Experts of a small language model.
Size: 12 layers, width 192, vocabulary 8993.
Experts: 64 experts in each of 12 layers, 128 tanh GELU neurons an expert.
Training: 364M tokens, 11109 steps.
Below are experts of layer 7 (counted from 0) of a mixture-of-experts language model. Rows are named router (the router's row for the expert), up (a neuron's input weights, with its number), down (a neuron's output weights, with its number) and show model dimensions 128-191. Each number is 128 + 24 x the weight over its row's rms, rounded and kept within 0 to 255. Numbers have three digits each.
Before each expert's rows: "gets" lists some tokens that make up at least twice as much of what it gets as of all text; "comes before" lists some tokens at least twice as common just after its tokens as in all text. This comes from a sample of Wikipedia text that the model never trained on. Tokens count by the router's weight.

# expert 17
gets: " ", "–", "−"
comes before: "1", "2", "3", "4", "0", "5"
router:132132079116146170135133132103069139101129153127115156110130179173098146148144160155131157119174153128126118109156141123176106154116151100154125108153131113173089115179131097118128150146115127
up2:083158115148099126109149129119181093165091112144107114101097080146122122126128117133133156118153093124097096112149134145141114116139115133094131107123148133172110140087121138105135148102097154
down2:150140157091103111134142145129116089126098101126113121109102195123092133137158146127134139154127147121105118160106131136109143154143128148114109106125131154131164121099118142174129175137122093

# expert 62
gets: "1", "9", "2", "8", "0", "7"
comes before: "9", "8", "0", "6", "7", "5"
router:123139133118141185126085156143116118120127109160145185142159120102145135122117129100142186145137128111123092143131133134113119147122107110115138143116132134151087148157136112121120122149088180
up0:119127120117128150144091134136114155173147149125119142168126143150128114105109111097099103104082124082105109128150183150112102121155103119108121129104066147154138080105160109158151131123134173
down0:123090130123145108140128070111090083169073150087145092104122110125133172167150117108150122135128128098145124149118104109121122127106152138128143149132119144136121138151122120139129129103136135

# expert 51
gets: "5", "3", "4", "6", "7", "8"
comes before: " |", ".", "%", " |\n", "0", "–"
router:147100106129177140132110127094146158161136142139115125135168121193094149120126143159108134154147133093141142108122124134116141118081186115110129116103177137130060152180144131137124105119147126
up0:115135155133094162100174148078136128108109045158144121124097118113122127127135148133112110132115064097132171103138110147116144134122136141129126142139127105171123089129103148116151156144088120
down0:120149157115102132115141169152154124117113134127113172170127140141122149154149061094157123134104173108062120114119147100147146135148145115128111149135152130142116119132132149138112182108100086

# expert 57
gets: ",", ":", "),", "°", "',", ".,"
comes before: " and", " ", " which", " but", " who", " including"
router:130118104105132172094088102102159129096145120124133153106098123144085140107099124146151146130124133117146174123145124131134130166114147154096106120136169136121152154145164125158126107119158116
up9:134155126082119113135108109147109152138138095147111166130097111093108126108169131141122103108129151154138146121097087104120134121154119092128089114137142134127170160114135162127093135124110142
down9:138098120137125165139121100132153140133125114129128092144142134140124139138101113141134116125144092104130058149159136108111121112119138125130108129119142109111077100136095124122119144144105117

# expert 6
gets: "8", "6", "7", "5", "9", "4"
comes before: ",", "–", " |", ")\n", ")", "),"
router:118121108138170147153133142121120132133112131172139127126170120135129106113101140108120130132122171092128124080111141090145128113085137102088123134098150141109084155155148100110123122102113127
up0:120136121118148160139107104155112169150141176131126118138093118058121139131098147156122135115094105137108122078142100111156098142130136125110152105135128154082156124120087135129159182105099135
down0:175125137083131121118141140149141123181093141110117141134151116081105089097098142068150149140163119101167120148117155126073171130127118160159189160166121122144107136118153153127172141117109088

# expert 13
gets: " |\n", "1", " them", "ard", " him", "oy"
comes before: "|", "|---|---|---|---|---|\n", "|---|---|---|---|---|---|\n", "|---|---|---|---|\n", "|---|---|---|\n", "|---|---|---|---"
router:132107138145170188193130169116097148118146132127125178156154107107080140132140150106151110098142092151127102133111124114144109133107156117122104116113120112129124141158145136156134077116134079
up0:134112125120060138163126119133142133107111130131175147067156140149085118150126139174139060141149142090112093139114106124134149150134164129104149115127157131109138149108097143129119117124103155
down0:122111125150130125133135131131132161130148073119170123138088089124083140152164145110139140101123118129145124117128118144136125131138086122064131144126125117186149147139122060092123116118114087

# expert 4
gets: ".\n\n", " \"", "==", "\n\n", "===", "==\n"
comes before: "==", "The", "===", "In", "=", "S"
router:136100137113110205175106131162118121156154149130149132117110129092136092128126148133136121116102108133172127139099161101131153138085149092116150093122139137136096148132179112120168112109114137
up0:121093109151138103132091196140126094148084126110136139115151129139097193104154088144109163123128098121137109129129091139164141120103141113082107144123132133117171126122144152121114073101098128
down0:137146159095152112161138085092080152117121119167079104124136098130144125137154137091154134146123184123129143112129144114162105160111147124137140152113137111133105123153106077108135168160177121

# expert 3
gets: " W", " w", "W", " not", " |", "w"
comes before: " |", " ", ".", " -", ";", "reck"
router:130064092118139173141138106111116156134111156139124143112105124141109148129072133151185107103148117081147127109115122081134110158084128148089139137116125144192130143150106126122144127127148103
up2:134143111132155157164137105101157150156132114114111156133112147132087072095103119114161105145152129137157101103133150092172095138119115136089108146132097115181086144105157133138142116130169128
down2:126139152113142149115147129170161154093164130112150144135130097150166164115116124128126133155125161114090143140149129077143140107139138086123115110120139139110173123111160128115125167137139173

# expert 28
gets: "p", "ist", " May", " November", " October", " March"
comes before: " ", "o", " States", "ent", "ing", " York"
router:120149139151179157138099130126102097118126134139085175159143099123138147098143158174142074133132136101109114113105142129183121136136136113090131128130127122177113140120074083115088107128112136
up0:093082131121187149122146126138132138099106157152092160156179111101094148114144121155086116131148091132092143145154147091114109101134118145097130148137147149087122134170123115123142108172150160
down0:117125148150157130108157120156127152157135107160108079125141096134143130165133124135128124142164134163109116167103106159111114108140112129130105134117142088143169132060095136119139165092091114

# expert 53
gets: " in", " on", " In", "In", " of", " On"
comes before: " the", " ", " a", " May", " March", " November"
router:111103105098136189113128114151134131133102116160087142110139166169112124121159131075145094145155121134136128101107137142123093108093115108037097124133130135135137189146126127158116108139127123
up2:122126080110140120135137109130135123165147083162113124130097082146099093157100114113160116135131121126146168119167147088145118125139144121095132122117106134102116111160118117107102147140154099
down2:130143124108111155154118108096099132093127143125144105126167142100131162182145130105134106122188130149115119132107100144144198109130110119208165088127123132151094099126126145128142129150172146

# expert 32
gets: " |", "-", "|", " -", " •"
comes before: " ", " •", " \"", " List", " —", " Born"
router:121092108094125170142111176137142150118118105132139104127115167158131123145142155112143123128145146116146118102183122130135108137082115128073155126107138145176132126170132111122123142128159166
up2:114083108139144145139134144126128128147138124103133162137149138101106150082101099085149133103070187136099109127105130116161150125128156117149124124088148099188089091131124148118121122112140155
down2:133115178144056102141119160126139090087120141139142089172115118104098107150066122126105109134181117132084123129121078093142142096180121123132137152128112124078209139145157118120131101118166119

# expert 7
gets: "|", " States", " France", " Germany", " England", " Canada"
comes before: " |", " ", "\n", ",", ".", "'s"
router:106110105148139134133122133117123130153128162163122169107166127121148152127142135130146154136097172083158123130123192088164125120103107122115149150131098095155102150142114124136134142145119131
up0:149095099136120147134129158106083153100120112109136125179090152157092104128136130101112091139147112138149134138139095104155161126128115143126109138128085138121086142107123120120129113133121103
down0:143138127129121172131084096146120139141140141127125138132153102095098101161111141119136099085122105114143106070141144134158107118104125103152115114143150141131135102153142114155145099140110117

# expert 55
gets: ".", ",", "-", ").", ".\n\n", " but"
comes before: " The", " He", " In", " It", " he", " This"
router:151102119072122183151052133142118154102138146098137128108128108142131140144165166144126132101130103126136118112166124079105080128085154134085172149112154113128106147142099067139114106122133168
up7:129106159143161134107155120129122115132084127135070163101109120123167130118098108112140127156141165083114158119136127121118099167135119092082093116144116104123146166142124170133131117143106119
down7:160165093120132123149122121102119149107147153089137139143133112113145175130136097102082135130105117144152130189124091103136141094110121117161148120102152137112096124100110098077151096112138136

# expert 22
gets: "i", "a", "u", "ia", "ov", "an"
comes before: ",", " |", " (", "\n", "'s", " and"
router:120093127098124130111145141091086133172147118146098153107132129139147144110133142110142109087153181109155121104116172138158109129132138135121135126138116122127092140133139092120086168143120123
up0:126143155143085121091085142153104102128100132143107091160160147136177178162118135167130114095126123142112107106141136083152104160161122101112155191160128115129179101145203130166157172135147162
down0:147103121092121140175114132142116162142129118139096127112079108163105121142146139049105170126105140129117131151121107124136143113086118151137109096132109151129151147142097128120154114124123113

# expert 56
gets: "2", "1", "3", "4", "5", "6"
comes before: "0", "9", "–", "8", "5", "4"
router:154103091130128140126094168133139143148112096158101140159127128136149148103130187145156119111175131113163143133117104116145130113085129107110094122154144103125058139143133100106158141143129100
up2:128124144111134127132115074143088117139149163129104163114153103158120130095132129159186154084132113145164135137178121125148141134131101154116151128142146087135110135145089130082149147139124110
down2:118129156143103076159133118098152167117161129117119110148126080098119154140075122133157086133118136150100123154149128155114169137119122135143113127071109128079150111155118166127131133118156103

# expert 45
gets: "er", "8", "us", "or", "is", "o"
comes before: " |", " (", ",", "\n", ")", "\""
router:158102110122155141132118151097135138127164146153108145120152118159114156119149151111166077115133152079139127096101169147163093140113140108113135107128096091161112159141076098125130119114125150
up0:139131109110143134200146104142152117127119116120171149094152119141100152121198112108117124160142144106139115176122114145148161109113165079113111089129194117137117138128124119117131099159129180
down0:145103173185154116120135144152157142104104139126114125140087129104150134107133123138092102089124141118097090135098134113141134138105111155165124140139131111123158133090135143105134152109125123

# expert 15
gets: " |", ";", "%", " —;", " —", "°N"
comes before: " ", " |", " —", " |\n", " +", " −"
router:169084098141138140135128172111138167127142177139102136117149144173149147136098139148147104113135134067130125109107152136120108180113157119095104126156148122179121133138133110132138113106105130
up0:142155146104148141177108159127129110169101107132120108106179169124118061123156149119144160144137089116137143087133093119092142138159159143123127121117104151119139090145131128127107131166149151
down0:148140148110099146129129124141095127106112150130130101135140118096142108118177119115102126171141118133143184114133130124114143141145161136164173171135152093115126145145119154136129147114124089

# expert 35
gets: " of", " in", "ed", "ing", "ated", " into"
comes before: " the", " a", " by", " to", " with", " their"
router:088077087103169138150129161102148157131138123146125166101149147149142152115135117147135098117155113147133134144128147122151147142124161091113145066146155131121139138135145100098114074116149128
up2:125078113097097159119134145095131148124118123119155138103093169136129146127149146117118126140172104141102146146133149120090135134204119131154142130164162103164150148165145107143152105138132172
down2:113146126115169094124147128144123120125146129135148118131157080120134097119094093128147102113103116107112114138121124136141128111105148148130109154108077085089109077137110135134139146126147093

# expert 9
gets: "5", "6", "7", "2", "1", "4"
comes before: " |", "0", "3", "4", "5", " |\n"
router:137097096121142153114098158110139126126127156151088145131142109143124152115138155109168085113133152072129127110114159140114081155096149108108100104147088106183119160156072100112137105126090106
up0:155143154124115142109090106101136171126142154135144144153141059136147152112092142123165101120117134082145125136166140122120103155153133153148123109092159121156121125142113126129123133158134106
down0:080113144161096108142162125140128104149166145132169147118121109126152064122146158146130133079130172123125114145120131118125109109174106172087112130148121161089137119116149097079078126099149117

# expert 60
gets: " and", " of", " to", " for", " from", " or"
comes before: " the", " a", " be", " his", " its", " other"
router:089130108133173162118119124131131145106170130144125120087141119103072156119118161131165136085105145137135136145141142149186161136112173134103157145114137137130145161146131134075082142132124157
up0:175137117138122107117078137154124136177137140147163137115101133113111106152147186145125144114144142152093126091128129116076123127145151133132153113092103171130153155115142102144132129113160099
down0:136140080115100157102155137084113140110100143138128133109125130165097090134113118134088131146059136102150112151140096105153130144118147113116132172104157066173157098121138140155106125133156154

# expert 10
gets: "s", "ers", "es", "ation", "ations", "ings"
comes before: " of", ",", " and", ".", " in", ".\n\n"
router:116132091149138123159111154098135146198141137140161131153118121126111118133129134139177105144126151146164130125143163079095105116100170116137148125142130126137107159129124083109083099143118166
up0:121159133143110150127142113144094102091138138127116104107131105073091161117115140162122114123091137149169165164128126112104091130142126119176135132103113127106135137098144108111095132181115145
down0:181105137125110138090138081114156094146133106162128141127128096140138099160132148131118111061174091179113077121091085147085147136142136106139085093089145125126126117106123121149102097170098138

# expert 44
gets: " ", " |", "9", ",", ".", " —"
comes before: " ", "1", " |", "6", "9", "8"
router:144108100126133156115101136112119169109155156149050139131160129132108160121121144119147102113102133075143131086105160140125103123106143121101115120160099095189121153162075091136139114118112150
up0:160113152118116120148136110120071115118132132167152110127161148176141077113152120137118153140118099105091142135116126128164160153106117133091142156157136136139083119125146097126180144121127127
down0:145140128123110117143086164135064141153130125114148102164118133118137127141097124135103155139121085172127150136147148153179120084102108134124117139115107102168122165137149124170126132130151130